python train.py --n_layer=9 --d_model=320 --n_experts=16 --experts_per_token=1 --d_expert=352 --d_shared_expert=0 --activation="swiglu" --moe_layers=[2, 3, 4, 5, 6, 7, 8] --router_score="sigmoid" --normalize_top_k=false --routed_scale=1.0 --balance_loss=0.0186 --balance_bias=false --scale_expert_input=true --init_std_router=0.0148 --lr_router=0.000571 --vocab_size=8192 --norm="rmsnorm" --norm_eps=1e-06 --tie_embeddings=false --optimizer="soap_variant" --lr=0.00241 --beta1=0.95 --beta2=0.98 --batch_tokens=[16384, 32768, 65536] --seq_len=512 --train_tokens=269400000 --steps=7195 --dataset="wikipedia_en"
Below are experts of layer 5 (counted from 0) of a mixture-of-experts language model. Rows are named router (the router's row for the expert), gate (a neuron's input weights, with its number), up (a neuron's input weights, with its number) and show model dimensions 0-63. Each number is 128 + 32 x the weight over its row's rms, rounded and kept within 0 to 255.
Before each expert's rows: "mostly gets" lists some tokens that are sent to it at least half of the time; "gets" lists some tokens that make up at least twice as much of what it gets as of all text. This comes from a sample of Wikipedia text that the model never trained on. Tokens count by the router's weight.

# expert 15
mostly gets: " for", " to", " at", " in", " from", " into"
gets: " of", " in", " to", " for", " on", " by"
router [124 141 160  85 116 144 138 144 145  69 177 110  91  46 129  83  98 162 150 133 147 155 157 137 102 185 163 131 132  96 141 193  97 141 115  69 107 115 138 180 134 144  78 133  86 111  82 136 138  43 128 180 112 109 131 128 140 193 152 137 147 135  86  87]
gate0 [150 161 111  62 134 129 147 176  83 109 118 105 124 177  93 180  96 145  85 133 166 117 122  96 122 101 120 186 104 148 151 132 151  90 144 144 109 142 109 127 141  92 122  81 114 143 132 112 117 115 163 137 136 117  89 132  55 102 150 171 108 104 195 134]
up0 [140 115 147 183 156 151  85 136 204  78 162 163 150 129 173  89 135  94 127 109 139 130 132 109 160 124  96 128 161 173 146 110 119 139 112 150 144  83 201 142 161 160 130  93  88 141 106 153 143 148 115 129 128 161 171 134 185 168  93 133  79  91 137 111]
gate1 [120 107 134 107 137 125  92  92 139 104 170 105 128 122 122  92  95 143 111 111 118 185 112 159 105 113 156  99  93 113 129  70 123 123 101  68 135  65 152 139 143 114 129 137 123 170 127 147  80 145 117 100 189  95 111  97 156 134  70 174 136  26  75  67]
up1 [ 59 179  84 100 135 136  44 179  99  83 134 165 160 136 118 157  88 125  43 156 175  73 127 153 106  94 140 121 115 165 112 152 121 141 124 127 101 150  85 146 107 128 168 103 151 148 134 168 131  51 105 128  54 125 157 141 179 181  97 140 140 159 124  82]
gate2 [ 94 192  91 180 123 123  42 144 119  22  99 163 158 136  99 172 166 135 132 161 150 107 109  80 122 147 143 111 114  91 113  88 150 152  36 117 153 171 113 127 207 129 126 126  98 163 138 116 150 226 125 140 116 182 115  46 119 106  92 154 128 110 150 101]
up2 [ 87 162 119 136 169 121  97 141 121  78 110 141 138 140 124 171 143 130 161 152 158  92 110 116 114 144 111 161  85  85 117 144 146 180  84 104  74 127 125 153 159 129 176 133 154 177 109 126 108 166 108 162 151 110 134 105 108 152 155 147  99 111 138 116]
gate3 [126  77 151 108 191 102 157 186  88 149  95  72 120 171 146 102 120 156 109 158 113 144 134 103 149  84  84 124 155 166 121 139  97  78 106 176 111 167 196 122 161 142 126 158 152 130 155 150 163 131  54 120 163 140 173 164 150 183 131 180 105  92 122 116]
up3 [175  96 119 144  41 185  37 113 143  76 164 160 195  59  89 143 105 149 111 162 130 103 149 107  88 165 164  99  87 144 156 114 140 133 155 134 132 152  97 168 156 117 121 116  91 118  92 149 142  83 178 165 118 116 116  75 106  97 108  80 125 171 139 153]
gate4 [115 152 108  96 143  91 182 168 162 137 160 112 187 158 135 179 150 143  52 157 177  83 141 140 127 124 183 132 141 151  62 136 163  73 127  89  51 171  79  49 125 108 102 132  73 110 125 130 155 123 125 199 112 143 145 117 136  85 146 107 203 101 154 114]
up4 [144 158  87  87 115 147 137 111 167 168 169  83  94 146  90 152 140  79  94 140  86 117 190 166 121 120 137 109  87 153 127 108 125  83  67 133 123 149 150  98 103 143 170 137 107 152 128 150 111 124 161  72 151 123 133 126 123  86 104 126 108  90 133  86]
gate5 [138 101 177 115 129  96 130 185 124  71 148 120 137 123 128 113 132 167  96 145 146 158  93 168 150 169 153 182 129 180 120 102 126  80 182  71  90 159 118 121 138 151 124 147 147 171 138 113 155 110 112 126  64 101 128 106 128  86 114 138  73 142 142 190]
up5 [ 99  75  96 146 108  69 166 162 119  77 100  94 127 122 115 160 170 160 138 195 118 113 131  87 127 125 137 115 115 134 130 103 155 141 145 154  92 145 169 116 132 141 122 108 114 156 100  80 132  87 137 112 163 130 149  89  84 117 107 136  70 114 100 145]
gate6 [134 125 115 148 126  92 114  88 149  96 117  84 170 144 157  76 154 132 108  55  76 196 102 128 143 164 180 121 137 103 138 137  43 107 139 138 120 110 151 117 146 111 157  81 106 158 163 161 119 178  86 148 180 130 114 184 133 157 116 138 130  87  92  79]
up6 [121 167 155 125 134 146 123 132 160 170 118 129 177 124 110 127 118 150 177 134 195  93 103 105 103  71 121 149 128 112 133 123 129 152  90 204 113 157 112 110  63 101 152 129 144  89 131 150 138  91 155 128  43 127 167  93 125 126  45 100 111  81 154 113]
gate7 [149 118 178 179 153 124 149 107 170 148 108  91  65  93 157 122  61 100 153  96 132 169  77 127  74 127 168 129 135 112  64 168 132 124 125 183 140 113 150 150 153 169 183 134 101 123 111  51 101 125 120 168 133 137 126 142 141 159  89 160 162 106  97 130]
up7 [ 79 122 111 163 112 141 134  88 157 181 155 154 120 132 114 114 156  71 116 101 127 142 207  48 163  88 164  94 117 114  76  96 224 147  86 125 173 142 135  95 121 142 121 127 160 119 127 110 103 112 114 111 147  83  88 125 126 134 127 104  93 141 172 183]

# expert 14
mostly gets: " up", " made", " used", " released", " held", " played"
gets: "ed", "ing", "d", "s", " out", " was"
router [113 160 178  90 144 144 153 175 119 109 199 142 111  74 101  50 119 100 179  63 128 153 176 173 163 182 165  89 118 104 172 175 108 155 133  81 126 146 152 207 107 125  92 106 101 146  78  96 105  56 134 173  90 152 134 102 112 157 165 152 157 145  97  54]
gate3 [127 147 108 107 119  82 136 139 127 185 144 106 155 105 176 158 101 136 155  94 146  71 114 195  73 110 179 154 108  77 176 127 115 154 135 137  62 160 135 138 142 136 149 138 101 128 145 110  90 167 124  80 124 110 157 100  83 146 165 104 131  92 167 128]
up3 [137 108 127 157 149 156  74 175  71  38 144  97  97 148  69 154 124 118 180 105 108  93 108 127  92 123 118 114 117 132 137  83 165  97 135 134 135 176 128 118 146 138  91  73 128  96 125 197 186 124 140 125 141 124 114 153 135 117  80 152 140 159  64 158]
gate4 [149 115 110  96 188 130 129 173 132 138 181  79 138 144 141 154 121  65 120 126 156 148 132  98 132 148  96 151 158 135  98  96  93 154 184 103  73 163 115  98 132 143 107  77 108 155 163 185 127 135  70 112 159  98 156 102  99 177 174 139  83 132 133 194]
up4 [119 145 116 119  19 107 143  75  39 163 122 155 119  98 120  90  77 136 108 107  88 131  85 169 103 108  77  83 137 110 156 193 135 120 121 131 180 119  75 170 105 188 144 118 132  87 138 113 139 122 104 169 112 148 156 104 167  41 103 142 163  85 143 157]
gate5 [ 95 132 136  85 148 151 199  60 109 148  96  81  78 194 144 206 170 119 149 157 199  75 166  82 126  82 133 105 175  65 138 169 129 136 136 142 164 106 113 139 102 171  99 157 114  95 105 153 132  81 143 113 185 154  87 130 206 160 127 146 149 185 134 148]
up5 [139 109 199 126 140 204 193  78 153 172 107 146  98 185 133 136 109 124 142 127 154  19 114 126 143 132 108 121 106 112 128 148 155 163 116  81 114 191 141 106 177 142 164 139 106 164 167  95 129 124 207 155 162  92 137 127 185 141 124 134 119 123 149 133]
gate6 [141 160 162 113 115 143 184  94 122 173 139 138 153 177 162 118  89 130  55 100 102 191 100 133 149 112 110 115 111 124 116 172 104  60 187  73 121 162 141 150 125 156 154  92 105 120 126 122 119  57 148 123 168 101 205 151  93 151 153 166 166 100 158 139]
up6 [170 134  79 112 133 100 127  97 127 115 102 149 120 139 147 115 113  93 132  89 156 106 107  63 126 125 118 108 143 130 120 164 101 141  82 169 151 135 119 160  96 164 107 170 156  98 181 127  78 117 113 112  27 160  36 148 165 127 137  91 126 128  99  86]
gate7 [134 143 148 124 129 114  94 136 169  93 172 120 138  98  78 108 103 196 170 130 153 148 156 181 137 142 123 147 117 120 104  44 107 103 135 133 107 162 222 166  92  50 113  99 137  91 140 112  83 105 111 164 117 148 125 185  76 122 122 108 156 145  71 122]
up7 [151 118 119 152 175 155 112 130 101 136 150 153  79 115 134 148  91 151 125  92 127  87 112 186 164 171 127 135 111 122 158  84 107 135 131 141 124  99 188  98 154  37 147  78 177 111 100 133  66 118 119 183 130 144 133 117  91 146 141  98 139 172  79  63]
gate8 [152 115 188 145 102 132 101 194  97 119 139 115  56 162 120 151 108 151 108 147 112 130 145  70 145  85 120 137 177  83  91 160 155 111  70 112 177 137 144  83 123 140 146 161 132 171 112 170  92 105  98 129 183 154  43 110 117 104 154 116 183  95 138 129]
up8 [143 116  94 122 143 162  88 250  98 112 171  85 147 100 137 144  64 124  75 144 137 159  77 210 117 187 114 131  69 184 159 155  94 140 149  83 172  91 161 151  71 170 116 166 147 128 145 136 183 158  70 113 119 113 213 134 124 159  78 133 170 124 127 100]
gate9 [153 109 173 144 146 138 115 116 135 131  87 184  67 129 133 149  93  66 143 128 119 138 110 178 158  93 149 130 106 141 145 143 140 134 119 124 111 109 108 127 143 146 126 109  96 131 110 146  78 207 150 183 173  90 170  85 149  65 131 158 115 145 146 164]
up9 [129 148  85 118 138  79 113  80 113 142 165  56 112 194 169 139 144 162 159 128  96 169  87  69  87 128 147 135 113 161 192  84 159 129 130 112 146 145 143 105 115  79 138 155 152 111 100 153 121 114 157 149 168 124  85 154 118 127  77  54 142 179 101 139]
gate10 [111  74 135 119 152 223 148 117  79  78  97 110 124  94 106 115 133 162 156  55 118  88 201 148 103  87 131 172 147 119 160 126  68 137 107 159 119  93 109  98 129 130 161 156 131 121 143 111 126 157 138 136 142 138 192 131 183 165 154 140 153 109 131 100]
up10 [123 105 120 114 105 165 173 122 146 102 108  96 170  78 135 120 161 126 119  64  51  94 185 153 162  88 130 144 161 171 113 114  95 152  79 142 146  91 119  48 137 171 116 131 177 145 113 147  99 113 185 145 129 100 151 127 172 162 159 124  73 122 174 123]

# expert 10
mostly gets: "  ", " unc", " ill", " exc", " wor", " compl"
gets: "  ", " a", " not", " un", " well", " —"
router [123 162 158 117 143 120 123 171 123 112 167 130 121  66 184 143  82 199 176 126 143 134 160  90 114 156 130  73 110  85 122 182  85 113 101  91 102  97 150 166 111 105 116 113 149 179 102 136  44  77 155 128 105 134 145  89 171 148 110 161 104 161 110 102]
gate9 [138 155 106  72 145 119 139 119 106 164 179 149 149 134 131 179 160 159 141 175  95 127 136 155 117 134 129  76  61 100 111 114 129 101  78 104 129 162 118  74 109 179 103 129  93 158 142 143 111 137 134 133 126 150 178  93  88 136 163 166 180 199 160 112]
up9 [156 140  88 141  42 143  90 117 113  91 155 134 164 104  74 174 102  73 112 151 120 112 112 137 127 112 142 106 114 144  89  60 153 121 128 122 166 110 100 109 144  98 110 120 165 138 103 124 179 129  84 140  67 103 142 114 111 175  84 115  64 135 118  95]
gate10 [186 132 163 101 163 113 163 121 165 159 128 114 111 112 127 126 162 121 121 100 150 141 173  81 112 125 144 139 119 112 144 154  94  92 105  65 100 103 136 105 142 156 102  86 136 128  98 133  73 162 107  86 106 146 140 170 135  98 124 125  98 114 120 125]
up10 [116 157 121 105 159 171 123 139 128 152 138  75 124 136 102 183 155 152 178  93 133 161 158 107 125 154  63 163 107 119  78 106 108 117 127 126  72 114 137  82 175 209 100  92 137 102 101 180  50 121 153  93 145 108 126 123 104  94 118 144 136 162 218 113]
gate11 [ 80  94 115 129 108 144 149 102  86 111 158 133  95 116 190 101 129 159 135 109 121 137  95 166 114 109 138 169 150 109 143 102 161 158 138 145 157 219 138 134  80 219 113 173 105 131 143 151 110 193 146  92 127  66 147 124 105 170 138  93 112 104 124  81]
up11 [ 98  87 137 137  87 128 138 128 129 164 123 141 141 124 118 124 129  99 104 147  93  90 117 157 107 137 138 161 179  96 134 140 154 134 135 155  81 201 139 172 116 109 116  73 157 216 200 138 155 129 121 104  92 143 123  95  87 140 157 169 133 133 102 112]
gate12 [134 112 104 148 139  85 107 105  74  79 161 135 137 186 152  99 119 137  97 117 122 119 123 181 154 123 169  50 136 142 141 142 114 131 137 135 141 157 144 153 112  55 143 132 157 139 121 120 162 131 119 168 128 132 126 147 132 169  98 109 117 139  81 169]
up12 [177  88  85 157 160 103  84 109 128 153 117 166 120 149 119 135  86 122 123 139 108 108 122 131 101 155 145 132  99 127 124  96 119  88 139 109 151 169 135 115 105 170 112 133 172 191 150 173 182 163 207 215 112  98  97 103 179 150 188 139 106 134 107 166]
gate13 [100 117 133 132 105 118 133 144 143 112 133 155 130 166 138  90 120 146 147 137 119 128 125  69 121 150 148  94  99  96 120 121 103 175  75 127 121 122 183 187 162  91 146 116  86 132  76 138 165 146 136 134 120  97 110  87 124 128 114 141 118 176  80 156]
up13 [128 129 158 144 119 130 115  82 165 143 154  98 150 183  88  63 181 110 178 155 127 114 106 148 124 155 166  63 124  99 104 103 134 109 120 179  83  84 142 153 169  88 139 111 160 139  59 113 154  94 183 116 102  93 115 154 111 130  83 132 146 130  92 112]
gate14 [102 154 113  89 125 137 121 141 106 154  90 202 150 112 113  77 129 165 132 152 145 130  94  97 113 207 101 214 109 170 174  93 124 131 186 142 104 100  79  76 111  75 103 137 174 127 200 129 131 155 118  71 133  77  90 161 170 121 196 184  81 123 104 169]
up14 [118 135 170 127 132 141 110 106 156 132 142 109 116 103 130 139 149 103  74  74 109 149 140 173 154  70 153  50 165 110 111 175  77 136 121 150 114 133 167 167  97 129 152 183  97 104 115  89  93 105 149 151  90 135 149 151  75 120  82 105 123  88  71  74]
gate15 [ 47 155  99 106 111 165 151  84 112 169 132 117 154 105  89 154  47 199 107 113 112 183 126 126  90 120 149  85 135 168 109 127  60 163  81 126 137 124 171 125 174 138 101  85 127  90 209 118 130  99 156 123  85  95 137 107 114 120  83 127 147 123 151  99]
up15 [191  60 153 158 159 140 103 112 212 109 121 144 101 103 144 127 195 127 130 151  81 163 149 108 179 195 158 171  96  94 129 161 104 132  96 106 102 109 152 136 111 102 175  89 131  97  83 105 139  93 114 162 164 147 150 116 106  98 131 114 105 133 124  97]
gate16 [139 127 103 133 113 169 116 151 113 112 157 102 107 140 180 161 100 134  83 126  87 147 169 144  71 154 124  97  79  86 119 120 136 145  99 130 138  96  97 160 156 102 113  87 114 112  65  97 124 107 141  80 117 103 129 139 138  65 168 136  87 134 215  71]
up16 [115 162 165  83 138 108 112 105 112  98  67 126 129 187 155 109 179 142 102 116 117 155 129 131 151 121  51 119 171 162  80 131 104  91 133 166 144 149 103 144  89 132 151 122 112 116 165 133  83 144  74 118 126 131 148 149  69  97 176 124 141 166 145  95]

# expert 11
mostly gets: " and", ",", " or", " &", " but", " et"
gets: ",", " and", ";", " or", " but", " &"
router [161 155 185  88 165 114 112 153 111  75 191 110 124 110 145  66 121 139 154 111 153 110 175 171 105 141 137 122 134  89 136 185  80 137 100 109 108  96 133 193 108 151  91 134  74 102  63  99  81  77 144 160 112 148 112 158 152 163 162 142 175 123  91  81]
gate6 [ 91 125 181 104 122 114 111  86 114 157 138  97 177 102 127 152 103  79 131  93 122 123 115 106 102 116 105 106 146  80  80 122  83 100 116 129  84 172 161  69 126 102  99 145 127 121 169  89 130  93 141 111 111 119 131 102 191 148 145  85 178 152 153 142]
up6 [101 115 166  77 116  88 171  83 174  94 117 124  93 170 127 140 155 104 172 162 160 130 153 145 149 172 173 130 134  26  54 103  90 131  99 116 114 121 167 115 134 130 110 157 169 186 143 180 135 155 129  48 148 161 141 155 136 147 149 154 170 138 133 159]
gate7 [193 151 108 173 106 143 159  90 189 107 125 163  96 117 122 113 163 161  69 142 160  85 156  93 149 120 126  87 122 100 130 145 208 116 175  62 138 119  68 154  96 155  90  53 129 167 154  78 127  93 124 167 165 112 121 140 142 134  97 164 172  98 204 122]
up7 [ 52  94 190 103 165 151 127 205 154 129 148  97 106 172 168 113 155  97 100 114 164 123 140 114 104  98 137 124 151 135 114 107 101  97  63 148 108 135 125 155 189 157  97  93 157  88 132 128 107 110 176  98  92 139  82 117 112  95 178 126  65 171  64 114]
gate8 [139 115  87 112  82 107 177  88 144 128  77 117 131 155 101 147  75 104 107 128 127 117  78 116 105  97  87 170 106 118 186  94 129 102 180 165 171 170 170  81 106 137  80  77 113 108 109 143 139  71 166 151 124 119 140  72 107 189 112 113 196 141 106 132]
up8 [128 148 111  79 219 145 191 199 110 129 127 209 136 188 118  83  80 138 163  86  98  89 177  92 164  98  94 129 135  83 159 101 148 142 110 188 132 147  87 162 186 120 154 131 123 133 153 127 181 147 140 174 123 140 118  99 119 192 110  98 119 121 151 114]
gate9 [138 135 135 104  88  85  92 169 101 139 130 155 109  81 134 128 134 125  91 126 131 151 117  83 124 131  71 153 148  80 127  75 134  89  77 130 142 162 128  86 126 143 198 164 142  60 120 162  84 124 101 119 171 142 142 130 162 190 132 131 152 133 150 180]
up9 [108 135 117 135 114 119 112 164 140 132 104 171  62  79 141 133 149  70 136  52 155 191 157 105 109 106 136 121 163 126 193 104 109 141 141 205 138 141 130 126 161 111 110 140 175 120 158 163 145 176 196  87 205 121  84 135  84 173 148  52 123  99 169 177]
gate10 [100  87  92  97 135 147 153  91 145 136  90 119 116 194 112  80 106 158  60 165 122 136 107 120  97 135 137 128 136 121 128 125  95 128 113 155  91 133 156 130 100 152 114  86 103 128 135 134 108  94 153 101 149 149 119 133  79 191 175 131  91 107 176 130]
up10 [ 52 112 100  79 125 153 158 119  89 121 154 124 164 145 115  95 123 108 149  84 134  84 119 111  87 170 126 117 154 152 139  83 133 144 149 198 141 158 121 127 138 151 154 115  92  57  94  68 125 218  99 109 170 205 135 151  63 165 121 113 123 119 137 103]
gate11 [ 77 128 126 100 184 150 108 164 156  92 153 129 136 152 119 154 187 136 160 177 158  99 112  95 140 109 174 172  87  96 116 107 158 170 132 112 136 109 128 129 126 117  62 169  96 143 128 141  71 106 151 120 126 142 127  84 114 111 123 156 212  47 103 149]
up11 [152 119 133  94 166 132 163 133 152  82 120 139 160 122 135 110 191 200  72 155 115 166 145 162 134  74 102 107 133 134  83 182 135 119 140 116 109  56 116 194 113 137 162 154 136 145 136 102  74 162 123  83 136 106 164 123 185 129 105 100  55 134 135 207]
gate12 [151 194 163 117 156  97  73 158 128 151 105 142 124 145 200 106 166 157 136 165 136 188  86 109 192 113 151 132 122 101 186 135 170 180 124 146 149 133  63 107 169  65 168 139 137 155 141  97 155 124 156  92 124 124 114  89 131 191 140  87 177 121 155  94]
up12 [143 170 158 166 114  43 121 157 107  92  91  99 130 152 127 134 122 134 128 136  88 143 128 132 122  60 103 139 139 177 131  97 204 101 146 120 133 105 134  66 134 145 186 145 208 118  56 124 186 184 156 141 150 125 124  94  92 199 125 116 121  93  64 144]
gate13 [150 135 104 151 164 112 135 114  84  96 133 121 144 125  87 117 182 116 138  89 123 123 209 147 153  75 157 121 127 142  58 154 121 171 139  92 168 122 175 103 113 104 118 131  86  93 109 105 121 127 202 108 110 160 136 159 112  92  77 109 161 125 110 116]
up13 [139 126 131 132 145  64 127  99 129 112 158 123 105 146 115 111  93 143 124 122  94 172  97 144 133  96 100 101 117 113 154 111 101 130 174 124  87 130  80  57 171 105 140 150 101 116  77 128 171 194 143 120 144 120 114 134 131 143 148 168 128 124 159  84]

# expert 4
mostly gets: ")", " –", "}", ":", "]", "\""
gets: ")", ".", " |", ":", "\"", " –"
router [154 187 133 112 137 166 149 151 105  29 178  94 106 118 109  72 105 130 206  91 144 118 144 132  85 202 165 130 145  89 170 136  82 114  92  84 107  76 131 189 129 148  74 115 136 153  66 136  92 107 131 142 116 144 100 143 111 151 155 122 182 125 105  57]
gate3 [ 95 166 113 165 185 181 148 145 157 160 140 157 136  97 106 129 169 107 114  97 127  72 117 127 118 156 129 185 111  83 118 110 189 141 103 135  94 127 104  87  92  82 123  94 171 141 163 135 131  89 126 103 159 105 167 205 114 109 185 110 143 131 146 184]
up3 [ 78 103 162 166 107 172 180 112 154 174 128 143  92 148  92 144 137 132 116 153 123  62 194 155 101 112 120 126  93 116 124  98 175 136 149 131  63  76 138 103  98 117 149  84 193 153 164 143 113 151 125  97 104  98  64 189  74 162 151  88 132 167 160  75]
gate4 [ 92  67 132  98 149 115 128 128 166 107 155 101 116 164 141 108 111 166 143  97 151 143  95 127 120 111 142  83 121 139  90  70 129 153 110 111 129 157  21  99 195 154 131 147 161 154 129 140 146 132 211  65 153  98 124 153 169 105 122 134 145 160  95 122]
up4 [120  80 113 136 100 137  89 145 111 168 125  95 131 180 124  76  90 111 163 139  52 103 160 150 190 130 101  73 109 107 154 184 172 102 119 162 118 135 144 171 134 110 111 134 155 121 177 129  72 107  78 101 143  61 119 100 135 148 142 182 119 133  68 128]
gate5 [134 126 127 125 144 143 133 152 134 176 142  96 122 129 131  87 119 164 119 146  80 115 140  98 131 124 110 103  51 126 134 128 120 133 146 107 209 135 129 104 133 110 127 112  96 146 110 141 197 175 182 121 121 138 117 113 163 200  77 112 112 122 163 180]
up5 [ 99 137 148 123 165 166 162  78  99  84 171 112 166  90 173 117 134 106 102 118  81  84 123 130  61 202 116 165 129 171 177 140 174 135 150 156  80 124  77 138 137 127  43 164 145 120 153 144 114 134 119 161 130 166 124 108  78 119  93 178 165 122  99 124]
gate6 [186  96 158 118 106  71 108 146 111 132 116 153 173 170 179 136 159 136 131  62 150 189 218 143 122 130  62 139  97  97 101 137  84  77 202 129  99 107 156  90 113 142 189 114 156  87 128 127 129 116 118 152 187 101 158 144 121 125 112  72 197 122 140 165]
up6 [115 137  98  56 139  94 168 111 107  82 123 129 120 133 176 167  81 134 115 127 150 102 151  94 133 134 147 202 147 128  87  85 137 155 104 125  96 126 127 150 176 103  86  86 104 216 142 111 105 136 129 103 113 109  44 132 131 131 140 121 135 150  88 147]
gate7 [158 117 102 187 141 136 100 136 124 116 199 126 103 101 175 107 134 107 151  98  83 119 117  70 158 119 128  88 212 128 128 147 101 125 109 211 143 112 104 136  66 128 124 155 155 105 110  83 158 125  97 128 131 117  93  91 193 157  62 166 134  95 170 129]
up7 [ 90 172 102  98 150 128 154  74 118 174 140 146 129  85 157  94 156 136  96 203 144  75  96 127 148 125 130 102 111 165  83 104 133 161 163  94 187  71 105 160 176  99 127 140 119 138 154 117 114 175  97 148 165 122 125 183  96 112  94 104  59 145 182 129]
gate8 [158 119 114 170 153 125 106 140 170 101 182 137 158 163  95 132 131 103 128 115  51 130 153 116 135 150  96 124 149 134 138 116 149 141 133 116 141 160 125  73 100 150 161 172 144 127  95 141 105 111 154  94 125 152  63 154 163 144  82 153 181  68 130 110]
up8 [113 105 106 143 125 110 147 136 119  92 102 118 145 143 159 154  76 109  97 170 164 158 161 124  80 126 120 130  88  97  72 133 175 149  59  91  63 211 160 134 113 151  86  66  51  67 198 110 127 112 104 143 101 125 121 110 149 150 134 113 147 102  78  88]
gate9 [106 111  90  97 143  88 112 130 149 156 208 201 155 103 130 105 163 147 125 106 122 178 144 169 163 171 113 146 131 131 129  73 183 144 132 124 142  94 101 107 130 147 198 152 157 112 147 145 141 116 159 190 113 187 140 104 154 138 133  90 134 149 106 153]
up9 [125 120 154 142  91 157 123 118 157  64 152 105 120 146 191 111 111 103 128 141 125 151 137 145  83 146 140 169 135 136  71 201 119  98 142 167 152 131 173 189 104 155 183 121  86 176 116  98 144 129  86 164 146 141 160 116 137 143 103 154 165 141 131 111]
gate10 [116 151  98 169 171 128 150 147 137 158 123 128  98  98  98  74 139  88 212 113 166  80  66 142 113  93 152 151 109 155  70 149 105 126 137 125 117 141 108 152 150  93  93 107 158 137 153 139 170 128 140 169 129 130 144 116 172 138 185 146  95 153 111  98]
up10 [128 120 160  42  73 119 160 106 113 150 188 130 132 154 101 153  91 115  91 147 137 127 152 112 156 151 142 107 141 141 206 112 178 133 160 149 147 136 153  92 128 145 134 148 152 107 158 133 143 148  61 111 125  77  68  85 104 147  30 123 169 136 124  98]

# expert 2
mostly gets: " cons", " engine", " ship", " Cons", " river", " des"
gets: " the", "w", "p", " two", " h", " cons"
router [159 126 182  49 147 153 131 192 105  62 211 158 122 115 150  77  82 142 180  61 162  77 112 150 129 114 165  77 124  98 120 136 144 140  67 117  72 123 113 175 102 132 117 136 169 130 109 119  93  96 132 177  78 158 130  84 129 138 118 170 180 117 105 110]
gate3 [166 144 151 116 128 102 126 138 153 172 101 146 111 124  91 149 106 121 110 129 167 134 144  75 156 152  67 123 110  95 153 179 134  77 101  48  97 173  97 124  80 108 119  73 103 136  98 185 111 164 135 143 165 117 210 164  73  80 122 146 102 134 125 131]
up3 [ 95 125 114 131 220 136 128 107 140 103 114 142 105 110 185  91 117 106 119 130 167 156 117 161  96  98  63  90 140  79 121 108 168 148  83 116 128 142 143 133 198 135 119 112 130 117 120 142 130 160  91 219  88 123  90  91 107  89 118 109 160  94 153 122]
gate4 [118 164 154 135 119 138 116  79 148 137 160 123 139 124 142 163 132 103 120 161 157 125  72 126 216 121 126 119 156 122  62 114 113 130  86 125 141 146 126 158 107 130 143 136 138 127  80 135 116 153 115 104 141  68 160 185  96 146 129 135 129 134 102 117]
up4 [115  93 173 143 147 148 151 116  82 136 168 101 141  92  81  78 186 118 141 196 124 111 142  94 141 172 102 109 107  92 113  86 120  89 129 123 201 186 154 160 109 112 148 119 148 115  79 139 172 127  49 177 101 131 124 126 112 168 153 100 147 191 123 159]
gate5 [ 94  92 165 126 110 206 120 130 164 112 116 149 138 201 152  94  76 111  88  72 126 159  99 153 105 183 113 117 159 105  80 124 150  99  80 111 173 142 161 130 147 120  96 120  51 119  99 135  91 155 122  81 160 165 108 127 121 206 126 131 195 154 112 146]
up5 [171 101  82 112 131 121 100 140 147  82 138  83 158  87  48 151 106 130 118 150 197 138 124 174 147 143 109 104  82 149 117 125 110 102 198 180  94 178 115 132  99  99 172  97  99 137 129  97 109 118 107 115 169 112 100 177 121 118  77 120 108 119  85 165]
gate6 [114  94 169 150  93 120 106  83 167 151 163 116 140  75 126 121 157 106 140 101 144  89 117 123 141 125 108 120 133  88 112 130  80 127  95  50 109 153 151 189 141  84 125 152  58  96 145 187 106  97 130 156  57 121 109 139  83 137 127 111 135 147 155 105]
up6 [112 136 129 140  72 122 127 134 187 153 127 122 146 186 125  96  87 112 121 120 146 102  87  78 112 150 121 151 126  97 157  95 135 140  98 147  93 140  90 103 120 127 106 167 135 134 127  52  63 206  85 162 151 131 105  99  63 136 184 165 153 143 112  67]
gate7 [155 164 169  85 141 111 119 156  95  68  71 135 159  38  77  86 145 116 138 133  89 119 153 143 105 156 158 151 139 169 133 150 104 117 104 108 114 114 141 175 161 124 135 136 107 112  77 160  96 107 136 164  87 121 118 114 115 122 108 120  90 158 173  68]
up7 [178 174 169 105 124  70 117 146 134 115 114  75 189  70  89 102 114 150 127 101  97 127 124 128 200 116  64 173 122 154 112 168 106 103 100 107 142  86 151 181 163  88 134 134  46 146 106 131 102 111  62 178  86 158  89  82 133 133 112  74 107 114 157  63]
gate8 [105 114 179  76 130 156 179  93  70 109 186 100 121 147  69 158 161 136 131 122 118 161 152  93 105 130 139 172 181 152  94 174 131 107 148  34 151  77 160 123 111 114 135 181 104  54 134 162 188 117 133 100 159  79 101 152  89 149 112  72 112  78 140 170]
up8 [134 133  90 159 155 121 116 132 119 124 109 128 122 125 110  96 115 131 149  88 100 159 110 115 163 139  71 155 137 229 140  97  98  81 117 134 119 171 132 159 147 107 114 151  95 121 105  72 162 174 156 172 136 145 130 180 125 162 124 157 151  82 133 115]
gate9 [119 132 140 106 128 116  56  92 102 161  71 145 147  77 107 131 133 102 134 145 146  63 173 145 123 192  80 159 103  87 121 134 118  67  85 159 134 142 108 121 150 113 174 140 179 166 124  89 139 160 159  90 169 134  50 175 110 138 100 165 107 157 125 101]
up9 [180 141 183 122  89 119  85 194 166 110 130 113  97 153 150 125 175  93 109  89 123  86 144 146 172 131 122 111 107 155 240 124 170 123  88 152 163  88 157 131 135 156 151 154  80  92 140  67 120 139 117 122  91 138 144 120  95 203 120  96 116 120 176 110]
gate10 [119  89 141 174 160 131 141 121 108 177 156 174  98 144 134 120 132 159 118 119 146 110  81 161 154  98  93 130 102 141 129 127 146 206 129 179 103  92 148 101 120 111 129 100 107  95  76 140  80  88  62 109 146 135  96 177 201 166 141 127 183 147 110 166]
up10 [129  81 132 153 125 152 132  94 119 109 131 177 128 122 162  74 134 139 133  86 186  78 126  99 130 142  75  88 111 149 148 197 181 181  91  80 200 134 179 100 144  85 128 169  81 104  94 181  78 113 146 105 155  82 113 127 159 154 114 153 125 113 105 174]